From a checkpoint of a small mixture-of-experts model trained on Wikipedia: 13 layers, 4 picks a token.
Below are experts of layer 3 (counted from 0) of a mixture-of-experts language model. Rows are named router (the router's row for the expert), gate (a neuron's input weights, with its number), up (a neuron's input weights, with its number) and show model dimensions 192-255. Each number is 200 + 20 x the weight over its row's rms, rounded and kept within 0 to 999.
After each expert's rows: "gets" lists some tokens that make up at least twice as much of what it gets as of all text. This comes from a sample of Wikipedia text that the model never trained on. Tokens count by the router's weight.

# expert 0
router,213,223,202,213,183,193,199,196,165,195,169,214,221,222,183,172,165,187,174,191,207,192,208,191,200,204,186,193,204,199,221,179,242,239,210,183,217,205,201,190,192,214,177,201,208,217,205,212,181,180,209,225,187,200,209,202,217,208,200,185,266,193,208,213
gate0,197,208,188,203,173,234,205,236,229,193,205,201,209,222,173,194,196,232,182,208,201,195,238,200,196,202,191,200,177,193,192,184,204,203,222,201,208,200,218,173,169,171,200,226,227,188,214,202,210,199,210,218,161,202,190,211,192,176,218,203,208,200,159,188
up0,194,232,178,195,167,223,190,245,221,230,218,194,199,203,191,219,211,251,166,236,210,166,216,230,172,172,212,213,199,207,206,224,187,175,198,213,211,200,198,216,173,183,182,211,209,214,221,224,215,183,193,191,164,197,178,229,189,170,223,204,187,205,154,207
gate1,168,205,197,201,197,173,213,192,202,201,233,155,201,213,248,180,194,208,195,199,202,206,184,202,211,195,183,202,211,201,212,194,201,160,223,175,240,193,201,162,183,231,187,196,183,194,194,177,202,213,192,196,214,220,205,211,190,220,242,208,181,209,170,183
up1,190,215,177,222,202,160,198,208,207,179,197,202,180,203,175,194,223,180,187,219,195,181,190,205,178,178,223,201,217,192,181,156,181,239,229,175,196,202,205,187,240,210,180,153,145,207,204,190,199,209,188,189,200,221,180,214,230,182,180,190,231,211,242,239
gate2,206,206,224,204,210,166,212,176,240,215,173,214,200,206,194,194,191,185,203,191,197,197,205,241,197,197,184,198,167,202,237,192,200,216,158,177,205,194,212,197,219,218,210,228,191,210,163,212,225,187,190,170,184,190,204,220,207,192,246,178,193,182,198,184
up2,208,204,216,215,202,193,202,163,226,188,168,221,193,213,198,204,172,208,202,190,188,193,208,251,170,195,191,202,164,178,211,197,207,193,166,137,232,193,205,208,214,220,191,230,194,199,147,214,200,190,159,189,173,199,207,241,237,194,216,188,195,167,177,230
gate3,193,183,190,199,166,211,183,213,204,224,206,195,233,189,193,176,180,217,181,198,179,235,195,228,168,189,151,239,161,170,215,210,214,214,186,187,202,198,177,192,164,187,218,202,205,193,207,204,200,181,194,212,200,186,169,184,262,209,162,216,187,236,199,222
up3,199,180,198,164,180,229,228,169,168,204,210,209,215,205,189,186,196,183,189,177,197,217,185,218,167,224,176,188,176,191,210,208,213,172,173,209,185,209,236,194,180,199,234,183,183,208,195,189,189,213,200,205,182,187,181,196,201,220,177,210,163,212,190,169
gate4,191,225,236,207,170,219,221,199,187,168,196,194,193,192,163,207,237,159,204,211,232,218,219,216,201,194,191,217,206,160,204,200,211,200,177,198,256,196,219,152,226,236,214,196,186,212,154,221,211,214,212,199,146,212,204,188,193,201,195,185,203,192,210,195
up4,187,230,193,256,184,206,187,206,188,190,213,212,189,215,168,238,226,198,213,213,219,221,186,214,213,203,200,181,218,166,218,204,202,198,159,216,241,222,228,150,223,206,187,181,175,195,219,213,180,219,215,189,165,195,184,197,215,188,201,193,190,202,195,184
gate5,169,157,214,215,216,170,205,174,202,203,162,209,203,195,193,181,186,202,218,194,178,201,188,219,183,213,247,215,193,179,186,191,225,226,205,187,173,188,209,176,216,215,190,196,227,168,215,192,219,203,200,175,221,204,162,197,221,221,193,179,192,162,208,199
up5,194,172,199,236,192,208,206,206,210,154,228,228,223,206,185,205,195,208,217,158,188,191,193,217,207,194,227,185,188,189,182,222,165,197,217,191,187,212,221,195,221,194,215,186,201,198,194,162,187,190,192,192,220,200,169,189,185,204,227,247,210,191,225,201
gate6,212,226,237,195,208,172,190,199,195,194,237,176,189,199,220,195,193,218,194,204,227,163,193,222,198,177,176,185,199,201,209,212,207,199,179,222,194,210,189,204,227,173,201,169,190,238,179,217,194,209,216,207,195,182,194,224,241,223,217,201,183,204,209,217
up6,157,198,207,230,227,190,184,198,214,206,224,193,151,183,164,234,242,172,194,151,189,191,177,225,199,188,186,218,204,164,237,184,186,183,155,241,185,202,226,225,258,197,215,199,211,149,202,221,197,181,217,202,170,191,202,190,213,212,185,206,200,213,190,229
gate7,203,196,234,212,180,196,204,198,184,220,208,188,200,234,207,185,235,187,219,210,170,189,174,181,181,190,222,193,208,230,215,226,196,226,185,167,191,199,183,197,219,154,210,180,167,211,184,202,203,188,190,210,200,190,207,181,214,186,215,205,206,200,168,208
up7,210,247,221,174,220,198,203,178,204,220,207,209,186,185,196,190,205,215,236,191,146,155,166,201,187,181,230,200,195,201,206,218,185,179,208,205,235,183,170,197,210,184,192,176,217,197,165,197,196,209,206,233,212,192,211,178,201,200,210,193,200,179,166,157
gets: "\n", " ", " L", " T", " S", " P"

# expert 4
router,222,210,219,188,190,206,168,240,158,190,207,154,200,217,230,189,185,230,230,205,191,199,206,168,195,210,209,180,171,183,219,172,229,211,213,198,173,236,204,166,210,218,220,194,220,217,204,244,154,191,211,229,182,210,190,234,210,200,216,217,216,232,192,231
gate0,232,178,211,195,158,228,207,185,193,207,183,181,199,199,201,219,211,185,218,180,205,177,166,148,194,197,177,221,213,202,232,192,190,216,195,228,168,179,206,204,197,216,207,215,207,182,200,203,182,175,176,228,169,204,151,191,193,220,195,183,219,202,187,237
up0,219,205,193,192,164,207,185,205,181,205,187,208,214,188,186,188,208,157,233,201,160,177,199,179,193,181,203,211,199,200,226,208,215,192,215,204,187,169,209,169,184,201,167,196,175,178,177,211,187,215,180,205,186,189,170,226,181,157,176,192,189,220,194,193
gate1,214,198,170,228,158,167,175,201,216,186,179,188,205,219,199,203,214,223,191,203,222,188,244,211,197,171,205,169,211,211,217,165,204,232,206,196,174,194,219,212,183,261,216,184,245,214,188,205,219,195,171,222,233,159,190,186,179,210,203,245,198,227,224,187
up1,198,186,171,241,204,202,176,198,216,190,215,197,242,239,220,194,217,193,215,204,194,200,227,190,206,183,210,218,230,178,233,188,231,238,200,185,199,184,188,232,198,187,196,197,216,201,204,209,216,205,184,185,164,181,218,185,210,209,226,202,184,224,206,182
gate2,200,216,192,173,222,179,205,219,215,176,152,215,211,219,183,186,204,207,163,226,194,205,185,205,187,191,213,228,183,170,251,189,217,214,198,182,187,218,188,202,219,170,163,209,186,183,182,208,202,209,208,188,178,238,201,196,204,215,145,208,203,175,199,183
up2,202,211,232,152,201,196,221,222,214,191,211,196,210,191,197,188,221,243,184,214,230,207,209,212,203,166,179,190,197,205,228,176,192,212,256,195,228,198,173,210,200,177,160,208,195,185,192,187,189,198,230,169,167,219,229,197,195,228,200,193,170,175,209,223
gate3,190,218,208,198,193,207,214,204,175,203,183,215,224,214,175,174,193,184,200,176,211,183,197,193,170,183,149,198,178,204,206,172,227,207,199,243,208,215,211,208,222,169,212,213,218,232,217,200,218,210,197,197,252,233,173,178,215,234,214,228,205,197,221,210
up3,183,206,210,231,152,175,230,182,125,158,154,226,172,196,187,197,153,207,198,172,204,175,197,202,194,178,206,207,169,198,211,178,213,176,192,199,191,197,212,188,239,166,200,196,192,212,219,211,176,200,171,221,204,202,182,170,199,227,176,193,166,175,223,211
gate4,223,211,223,212,186,185,186,175,209,249,213,200,187,228,191,215,181,210,132,183,173,207,227,179,213,242,200,209,186,176,186,216,203,193,165,198,238,187,166,201,202,189,187,207,187,158,179,208,200,207,207,234,198,194,208,175,154,206,201,212,190,208,213,242
up4,198,224,240,234,195,213,187,196,183,226,193,213,220,231,195,176,209,215,164,160,204,195,235,174,188,210,205,237,183,206,214,226,219,200,175,214,193,181,195,211,205,198,194,210,213,183,164,186,199,203,205,209,242,202,210,164,165,197,220,192,208,207,217,217
gate5,209,193,190,183,225,184,185,190,201,225,211,221,205,186,189,178,205,215,201,197,164,163,235,205,198,223,202,192,187,231,191,212,221,206,198,223,258,223,239,206,215,203,219,201,189,193,182,204,201,180,182,136,179,182,195,215,202,202,209,180,195,199,205,190
up5,185,179,176,193,189,217,190,222,216,196,209,200,178,193,181,170,192,184,195,156,198,231,198,182,140,201,233,193,218,217,198,214,205,196,183,176,227,218,215,211,215,239,232,195,156,240,200,203,184,215,228,209,220,219,182,185,217,185,234,191,201,228,183,208
gate6,187,240,191,207,154,243,229,207,176,167,190,156,168,190,208,205,190,183,169,191,196,203,191,206,196,190,188,235,237,197,201,188,177,209,197,200,190,203,198,207,197,253,207,221,204,200,227,219,190,225,200,166,159,198,187,204,171,213,232,229,196,226,213,196
up6,218,204,213,192,187,214,212,216,207,187,210,172,205,197,177,196,192,222,206,205,190,186,170,218,166,221,203,214,231,188,204,205,207,174,223,178,211,190,188,234,215,210,261,202,207,216,192,234,222,168,207,222,202,178,194,196,208,226,233,204,218,202,198,190
gate7,215,214,207,189,217,201,209,188,184,229,208,229,190,204,184,193,204,208,219,182,180,201,200,192,213,201,164,192,196,201,184,189,188,219,178,189,193,178,213,190,161,190,197,191,221,214,197,216,222,216,229,252,215,171,211,197,218,179,162,189,209,201,203,220
up7,190,194,181,185,205,240,189,177,203,226,182,202,182,218,180,190,210,197,260,211,209,176,209,191,241,213,164,211,219,234,199,204,197,215,167,171,217,207,177,198,186,196,186,215,206,224,190,197,239,185,207,241,212,188,201,153,218,210,195,196,205,229,189,203
gets: "\n", " ", " K", "\n ", " ==", " M"

# expert 31
router,218,199,216,207,202,206,241,199,232,201,175,202,201,198,177,198,197,162,199,187,187,190,228,214,196,202,196,211,189,179,196,234,183,206,190,207,223,191,193,196,185,219,215,226,146,176,148,219,187,214,213,198,213,202,196,188,213,225,185,187,223,208,198,186
gate0,220,221,186,224,174,199,245,181,201,234,230,218,226,170,200,182,187,189,204,194,237,200,184,197,181,209,197,210,221,180,187,229,151,206,199,189,201,187,213,203,186,201,192,195,192,246,175,219,188,222,234,238,246,220,189,186,173,199,178,202,223,213,203,196
up0,211,211,203,209,215,171,184,165,212,203,256,195,211,148,198,209,229,175,192,197,193,197,197,202,181,165,243,234,199,205,177,212,188,203,206,195,207,206,226,183,186,224,199,208,199,217,187,230,215,208,237,175,250,180,201,212,180,214,188,210,202,215,202,205
gate1,175,216,244,213,203,179,220,213,193,186,187,177,187,210,183,230,209,183,187,189,176,176,207,218,170,189,201,181,239,182,214,236,156,227,188,195,242,227,188,206,177,204,175,153,182,212,156,224,232,219,205,237,192,204,215,192,187,235,189,195,187,143,181,172
up1,190,234,235,221,194,156,208,188,192,189,220,183,203,207,188,223,196,182,184,187,187,147,222,213,175,157,190,170,240,193,208,212,170,206,194,201,241,230,194,197,185,209,172,172,197,216,187,228,220,234,216,216,197,189,203,193,213,195,183,204,196,134,203,190
gate2,160,213,223,179,168,197,195,189,196,182,157,192,182,205,228,168,226,198,208,182,182,192,165,193,191,196,212,219,191,184,195,172,191,215,179,223,199,232,180,191,240,226,158,200,174,212,217,193,192,211,180,208,198,196,174,201,187,186,216,209,218,175,162,166
up2,186,218,248,189,181,212,207,186,202,177,205,172,231,188,214,197,187,183,211,195,212,187,227,201,199,216,225,189,203,200,230,200,174,233,170,244,233,199,206,228,166,241,190,210,184,195,197,188,186,254,181,174,212,202,189,198,179,213,196,166,197,211,178,179
gate3,215,220,216,196,181,191,227,174,207,209,204,226,230,208,220,169,228,202,177,193,175,187,209,219,209,227,214,228,217,189,209,181,220,202,208,196,217,209,172,241,235,171,198,224,198,187,171,205,198,219,174,204,188,231,219,221,196,185,238,189,187,197,193,207
up3,212,202,209,159,206,209,213,182,211,207,234,217,208,228,205,189,232,208,192,189,185,176,208,175,257,222,219,234,190,191,193,170,193,233,199,204,232,216,166,237,217,195,179,190,184,178,171,202,197,219,206,212,200,221,193,198,228,193,229,178,182,179,193,210
gate4,203,181,211,213,213,225,235,186,178,189,191,230,188,190,175,219,212,195,186,197,198,216,197,189,156,168,204,218,215,224,215,193,219,211,206,218,197,211,200,177,203,185,199,215,198,228,193,203,191,217,257,184,201,210,171,197,199,198,146,212,206,199,217,199
up4,211,211,175,196,205,195,230,210,173,175,214,190,223,193,194,213,225,180,220,145,171,219,213,215,180,197,192,192,216,206,194,186,189,203,189,171,166,223,197,186,217,198,169,201,186,211,206,196,198,190,228,188,204,184,184,186,153,189,163,192,183,193,240,175
gate5,203,190,210,216,171,184,195,192,230,171,228,204,196,144,204,207,210,182,204,227,185,177,237,216,232,167,190,209,180,181,236,191,184,235,227,239,177,193,162,214,202,186,197,208,169,211,205,195,212,195,187,192,194,241,177,210,209,204,195,191,189,187,188,198
up5,199,198,215,202,193,216,197,183,241,185,222,192,172,155,201,199,202,193,208,241,159,177,223,203,194,186,181,200,188,155,216,188,187,232,195,203,205,168,185,194,187,222,175,209,200,206,190,195,183,209,199,197,193,234,174,203,227,208,218,205,173,202,174,196
gate6,238,187,193,214,173,175,191,195,230,185,181,187,178,204,201,211,207,216,162,163,221,190,196,220,193,189,222,200,208,225,198,225,203,211,182,177,215,191,197,234,180,169,198,198,186,207,225,166,205,175,209,209,204,194,156,201,241,183,187,206,199,166,216,195
up6,229,180,187,196,162,191,209,186,203,165,199,199,188,211,207,207,223,228,151,180,231,201,198,209,182,208,205,179,211,205,187,229,212,198,184,178,221,202,219,239,205,184,171,167,200,199,216,182,206,168,220,201,229,164,150,214,230,163,216,206,205,163,210,209
gate7,206,168,191,194,219,203,206,202,189,203,219,217,186,167,206,206,182,184,196,208,233,188,201,193,220,213,209,232,216,172,186,213,176,192,205,200,200,204,195,205,229,177,206,172,193,165,169,216,220,181,204,238,172,209,215,247,227,187,206,178,167,214,187,171
up7,202,204,183,182,202,230,180,206,177,231,211,190,204,184,198,205,190,189,173,209,216,213,178,190,197,217,235,225,214,202,152,239,166,181,200,208,176,154,191,205,183,175,199,168,201,180,183,195,210,192,190,234,196,193,197,242,191,193,202,173,194,183,208,190
gets: " of", " in", " to", " was", " by", " for"

# expert 24
router,209,218,208,163,190,195,192,195,212,205,182,215,209,206,211,185,257,182,200,162,210,194,186,217,201,195,177,197,211,205,201,166,203,207,194,214,217,221,185,222,185,200,212,251,182,221,192,211,263,173,225,221,201,179,205,207,196,232,248,201,236,231,192,239
gate0,217,206,163,197,162,220,195,205,175,190,213,186,176,209,208,219,218,187,197,202,184,213,197,176,184,192,228,188,209,233,167,193,182,233,227,212,210,216,237,175,182,210,161,207,196,210,137,227,198,180,173,195,192,208,208,211,190,228,179,176,213,199,217,192
up0,220,213,186,195,157,161,182,187,205,214,173,164,201,218,188,179,221,205,175,203,201,201,183,184,206,216,179,200,210,204,166,180,198,183,221,209,201,209,251,181,175,198,192,166,216,181,195,202,231,190,191,194,194,217,207,180,151,218,164,196,202,212,193,179
gate1,197,206,248,199,236,225,164,193,177,218,213,201,184,226,209,211,213,211,233,155,181,215,211,219,196,186,205,183,176,193,178,173,202,217,210,177,166,217,238,210,163,213,192,205,223,201,185,222,217,211,212,197,241,198,221,188,220,229,186,211,189,165,222,173
up1,224,214,204,199,217,156,183,234,186,215,216,196,201,192,187,214,194,213,198,163,184,211,203,224,202,185,221,149,179,196,189,185,223,218,195,178,186,174,215,215,186,231,223,187,214,159,168,207,199,211,231,206,209,186,239,209,211,212,192,221,190,171,191,179
gate2,161,240,203,193,217,214,201,204,182,175,205,176,191,188,194,187,229,231,175,206,190,184,209,198,240,222,207,214,182,214,182,229,202,226,196,208,203,212,183,212,191,187,215,204,210,197,210,190,198,174,210,217,206,196,176,192,182,228,174,180,228,240,167,195
up2,186,251,221,195,219,197,206,207,191,165,197,183,213,224,218,200,216,242,219,223,168,230,189,174,230,195,168,196,217,198,202,196,198,191,196,193,215,190,208,221,167,204,183,194,196,191,205,204,218,174,205,215,208,189,167,192,165,199,193,192,227,229,161,192
gate3,232,202,187,175,197,165,175,180,209,200,223,210,214,247,217,208,192,180,195,230,216,190,199,196,195,177,187,254,201,234,229,189,218,225,223,191,225,243,210,203,184,213,192,168,192,233,208,218,206,212,214,192,172,237,185,178,189,207,232,182,221,230,178,214
up3,202,211,209,184,198,175,181,145,190,190,180,191,206,242,253,204,223,212,184,210,198,171,157,204,211,175,199,203,212,204,215,178,225,202,210,213,190,237,194,194,203,188,164,163,174,232,237,208,197,241,235,211,177,223,193,170,205,198,233,171,192,211,192,206
gate4,185,249,210,187,161,188,192,224,221,222,188,231,186,172,217,194,193,182,214,198,207,203,185,230,210,212,152,184,203,215,233,183,199,220,205,226,216,156,175,253,206,194,197,228,206,189,207,207,243,199,184,203,209,185,190,193,201,189,190,151,191,215,192,230
up4,213,217,226,191,175,218,195,215,215,207,213,206,218,162,211,190,207,185,210,180,209,187,173,202,206,201,180,185,202,212,202,169,170,223,197,185,203,195,167,204,216,196,169,196,201,207,233,183,214,192,230,193,197,185,193,210,231,190,209,181,199,205,192,232
gate5,177,223,218,210,191,202,211,211,173,185,199,220,215,213,198,195,235,244,172,212,203,196,213,183,196,191,230,210,187,190,187,177,207,158,205,184,243,176,159,239,229,201,197,219,196,234,158,172,176,147,217,209,178,193,203,199,199,199,184,185,196,196,219,234
up5,203,217,183,183,198,238,221,179,192,169,200,221,228,195,261,204,214,213,194,207,201,209,226,216,176,179,210,229,186,155,214,201,192,184,208,213,218,194,187,237,223,193,196,221,198,211,166,196,188,144,211,248,196,188,197,207,201,191,161,195,208,223,218,204
gate6,216,179,241,195,223,219,224,176,236,193,205,173,207,210,235,204,226,207,180,178,225,191,171,195,200,212,173,186,197,188,235,213,183,227,208,195,211,196,192,177,198,194,194,194,209,229,196,201,208,221,207,179,188,188,226,187,197,194,196,178,227,195,221,189
up6,203,206,260,197,211,206,243,189,194,189,185,175,203,204,230,205,194,200,230,188,213,223,170,214,217,203,199,194,200,181,208,193,183,208,178,197,183,211,199,201,215,171,188,192,187,198,247,222,254,188,211,217,163,194,213,210,218,214,207,184,198,191,214,184
gate7,190,188,217,184,208,241,175,204,206,186,214,176,208,182,172,236,202,166,186,211,215,199,209,206,186,165,232,167,225,232,209,221,188,228,203,222,198,208,220,213,212,186,226,221,184,208,229,198,192,168,215,196,204,216,194,190,214,190,234,150,200,194,183,220
up7,193,226,207,213,140,184,175,198,223,196,197,219,199,192,197,211,197,187,203,171,223,213,181,239,215,179,229,199,189,225,198,191,200,214,208,188,185,198,224,202,215,188,241,217,195,212,214,188,205,221,230,196,262,209,185,197,216,197,190,198,195,194,207,190
gets: " and", " in", " by", " was", " with", " that"

# expert 20
router,191,193,214,195,192,211,177,199,201,171,200,196,212,192,232,200,196,192,203,205,166,203,221,200,176,193,216,200,192,196,215,228,199,180,198,196,258,184,190,177,202,203,187,190,166,193,205,180,175,184,215,140,225,244,199,188,185,224,214,189,175,226,189,176
gate0,237,212,229,218,182,192,225,170,211,190,250,235,234,193,220,190,233,250,210,230,187,206,189,205,197,208,232,202,221,203,267,216,205,182,216,184,203,211,160,223,225,227,187,218,189,187,189,189,237,194,229,210,174,210,171,208,210,195,222,227,213,206,176,217
up0,232,194,215,188,186,206,229,191,203,160,227,224,198,193,188,185,221,196,208,181,182,215,178,185,211,219,251,189,226,223,245,189,219,224,215,184,188,225,219,198,167,194,208,204,196,165,181,174,237,201,233,224,194,217,222,207,210,180,200,179,181,205,190,207
gate1,209,167,182,193,202,211,196,190,175,192,205,213,223,204,233,222,235,201,155,211,204,198,192,237,193,184,230,192,200,213,237,233,222,176,181,181,260,162,162,185,196,212,188,219,179,195,215,161,225,210,210,170,203,198,212,163,212,226,202,187,208,215,192,189
up1,204,170,227,161,166,233,236,231,203,166,201,180,199,203,214,224,227,213,168,192,203,212,197,238,213,189,213,203,211,226,224,239,224,202,209,168,228,161,176,196,185,192,206,215,221,205,192,173,215,220,196,179,184,218,206,139,194,193,226,180,174,232,190,189
gate2,192,216,167,177,199,199,238,184,212,188,229,183,173,177,215,205,201,191,158,177,219,199,209,185,218,205,197,176,170,190,212,195,238,197,194,181,211,187,212,178,213,234,190,192,192,181,166,193,164,195,210,191,170,199,208,191,231,189,189,232,183,205,199,213
up2,193,228,156,183,182,217,187,178,170,225,186,193,215,187,215,193,191,185,182,177,188,165,215,203,228,220,171,207,175,178,211,241,259,209,191,184,182,181,206,220,228,214,221,212,181,200,184,200,176,188,228,193,194,211,208,189,208,199,209,219,180,178,182,203
gate3,216,198,196,223,195,195,197,170,196,168,137,200,186,216,206,192,202,213,186,206,176,189,223,188,188,195,212,195,183,212,203,210,204,195,214,182,195,201,214,207,193,175,212,214,169,237,194,150,196,200,217,187,185,212,185,184,175,228,188,181,186,193,228,217
up3,191,181,179,209,204,182,189,172,195,194,184,197,202,198,207,182,213,188,178,191,198,208,214,186,212,219,221,212,190,202,206,235,213,221,202,189,212,191,208,229,174,196,189,196,191,218,187,156,203,183,186,194,193,205,157,217,187,220,193,190,157,203,246,211
gate4,195,165,187,217,188,222,210,204,204,194,192,204,197,189,211,187,231,220,160,190,204,205,164,221,190,205,201,200,212,200,244,197,194,217,211,186,191,225,224,176,202,184,233,198,200,218,193,200,223,181,233,190,180,187,207,205,175,185,183,215,182,160,170,177
up4,237,216,179,191,200,198,183,213,135,185,202,158,214,189,196,158,184,199,135,216,165,214,183,223,217,216,210,204,197,202,228,217,204,222,223,182,172,170,201,183,189,190,219,194,217,201,205,187,216,204,193,187,191,206,192,229,200,191,213,185,242,169,215,175
gate5,200,189,181,197,200,199,183,208,206,183,194,184,188,234,207,197,207,202,170,206,216,206,210,172,147,227,188,237,176,214,216,221,186,218,199,180,198,175,177,212,207,193,205,208,195,192,191,196,194,201,200,191,200,183,175,232,165,171,188,192,216,207,202,200
up5,213,176,205,244,154,232,175,210,202,189,193,215,176,203,182,219,196,193,216,221,195,174,202,217,205,171,214,241,216,214,222,232,205,207,186,197,168,190,230,205,186,210,204,211,164,171,231,196,234,211,212,220,241,192,243,183,177,225,199,214,212,179,187,188
gate6,223,192,211,201,212,226,197,191,191,222,218,212,192,208,227,196,214,207,209,167,179,213,196,194,179,190,225,206,204,199,201,237,222,186,188,178,155,214,218,214,208,213,185,226,169,173,196,201,229,221,200,182,203,205,250,218,214,223,198,231,192,167,199,190
up6,188,186,210,226,205,202,171,198,188,233,194,191,190,191,218,215,171,217,171,163,180,215,213,205,162,200,227,201,202,182,220,250,218,206,198,209,178,178,189,215,208,187,229,219,170,167,211,200,228,209,200,167,173,204,241,227,232,198,234,233,189,169,178,188
gate7,200,184,195,181,248,224,198,196,183,203,181,197,184,187,185,208,165,210,226,178,195,180,195,204,213,225,222,199,176,187,183,197,191,233,202,219,217,193,176,184,221,171,187,201,222,175,183,220,158,198,189,176,189,217,250,233,188,198,176,161,142,189,178,174
up7,175,167,191,182,218,208,205,169,199,199,206,205,212,209,175,173,185,229,233,160,179,196,215,188,208,215,201,207,185,187,210,207,195,168,183,232,172,206,161,183,219,164,171,241,216,205,213,203,183,186,196,193,194,219,218,199,208,200,180,194,140,196,187,180
gets: " the", " in", " to", " a", " of", " on"

# expert 13
router,229,199,237,189,198,192,180,229,189,178,189,152,202,223,217,196,192,248,205,194,221,187,211,169,201,216,195,197,176,180,228,173,242,205,203,205,187,232,197,197,227,193,213,177,213,211,176,243,167,205,199,227,198,207,202,221,215,203,215,202,169,223,179,249
gate0,185,213,175,214,202,225,216,206,187,210,226,156,161,187,217,223,187,193,211,173,161,188,219,177,188,213,212,182,192,179,196,195,192,210,198,249,181,210,193,171,225,202,214,212,174,205,223,214,196,202,206,197,180,180,214,195,228,231,220,175,233,190,201,201
up0,153,196,211,202,241,217,230,196,201,192,218,171,179,197,232,205,180,202,246,195,171,198,212,196,201,191,169,208,203,205,219,168,206,217,193,240,189,197,161,185,224,194,181,199,182,226,214,188,171,193,198,212,162,189,244,212,230,212,203,213,210,174,182,236
gate1,198,202,202,189,228,200,174,199,218,188,175,223,204,202,213,179,154,208,197,235,220,229,228,178,208,241,186,207,198,218,205,198,210,188,203,186,207,208,201,217,188,192,193,215,181,208,192,208,191,226,193,220,231,194,221,216,238,200,202,227,210,209,192,194
up1,208,215,221,196,211,202,197,191,195,183,183,191,218,216,186,195,170,197,175,242,219,229,206,233,197,226,171,201,215,213,207,212,231,193,217,158,205,176,209,232,185,202,217,193,174,227,190,183,205,192,201,196,203,226,206,234,244,229,221,226,214,191,212,204
gate2,190,186,190,213,192,210,202,223,199,222,160,197,201,186,188,181,168,194,194,203,219,183,192,208,183,231,209,209,175,200,214,196,197,218,169,218,207,213,194,185,199,197,155,149,162,249,218,202,217,192,187,218,178,180,230,220,201,169,204,195,185,199,188,186
up2,180,217,208,205,203,213,229,236,212,197,169,207,205,211,181,201,159,198,204,186,208,192,177,201,172,181,204,199,174,174,210,196,226,188,172,189,221,186,198,153,196,175,184,190,185,216,214,206,198,199,185,198,178,189,215,254,202,157,199,229,192,186,199,154
gate3,222,225,206,198,225,211,203,234,224,191,172,209,201,229,168,206,175,159,211,189,177,204,192,166,199,178,200,186,193,210,200,230,216,214,200,190,203,185,212,169,211,184,215,207,213,190,216,214,201,213,231,229,163,206,173,212,202,192,207,214,208,168,177,220
up3,174,237,200,195,195,192,171,227,211,207,197,203,228,212,199,192,199,179,225,219,216,225,201,160,193,181,149,175,167,243,212,221,192,210,183,182,191,196,179,182,222,181,224,195,204,216,201,194,198,226,226,189,166,181,180,231,211,184,203,212,171,169,177,182
gate4,199,197,204,241,155,205,193,181,230,202,224,192,192,240,190,216,177,264,213,173,191,185,207,147,185,205,202,198,187,212,196,209,228,205,199,159,221,181,159,198,167,199,191,187,212,219,188,198,192,203,229,199,211,210,197,175,235,171,248,192,195,198,181,191
up4,218,192,215,246,185,227,166,208,249,195,249,225,199,227,170,209,194,244,204,198,173,181,210,179,223,186,216,209,218,192,206,204,236,196,178,200,219,169,197,227,197,238,216,206,184,188,181,194,193,212,200,241,195,180,220,186,224,223,201,203,206,206,216,230
gate5,201,197,197,172,177,180,202,196,172,176,175,208,143,228,208,187,226,208,191,169,233,208,254,195,211,175,201,173,222,200,193,182,186,216,212,217,182,203,212,195,186,226,223,215,186,205,198,200,179,182,214,171,215,217,193,198,198,203,188,157,211,229,215,245
up5,211,228,213,236,199,240,198,217,159,182,213,198,200,167,180,194,210,195,199,149,202,165,241,197,217,189,167,189,198,220,220,168,211,214,222,164,179,210,184,191,195,216,211,200,185,202,210,222,202,173,210,202,203,212,211,224,204,214,197,152,215,268,235,232
gate6,204,209,207,202,199,220,169,210,205,196,226,185,207,156,248,217,175,210,203,168,199,199,177,198,180,220,201,215,188,216,163,211,207,164,202,196,198,190,187,188,238,188,176,157,223,197,209,196,205,188,212,209,178,212,189,249,192,231,210,226,208,206,204,209
up6,167,241,246,195,199,225,186,183,180,193,198,187,208,204,206,202,219,214,208,197,178,229,182,186,198,214,180,174,161,197,204,202,228,140,216,222,205,199,191,177,188,191,190,142,205,222,194,214,188,174,223,207,192,179,209,191,186,208,223,210,221,190,204,220
gate7,201,200,193,213,171,136,178,204,198,194,203,185,180,209,234,177,219,204,232,169,212,189,197,188,180,196,247,217,196,218,196,216,176,191,206,228,180,195,219,179,218,219,240,202,215,184,168,215,203,197,193,235,209,204,228,190,176,202,202,215,202,194,240,210
up7,186,200,215,221,199,162,191,184,192,185,219,206,194,199,219,213,223,222,208,225,189,164,240,174,169,202,195,189,173,203,169,165,172,247,202,202,221,205,225,187,230,162,217,208,185,195,188,197,180,172,224,209,173,197,210,199,214,223,180,200,196,178,235,214
gets: "\n", ".", ")", "\"", "s.", "=="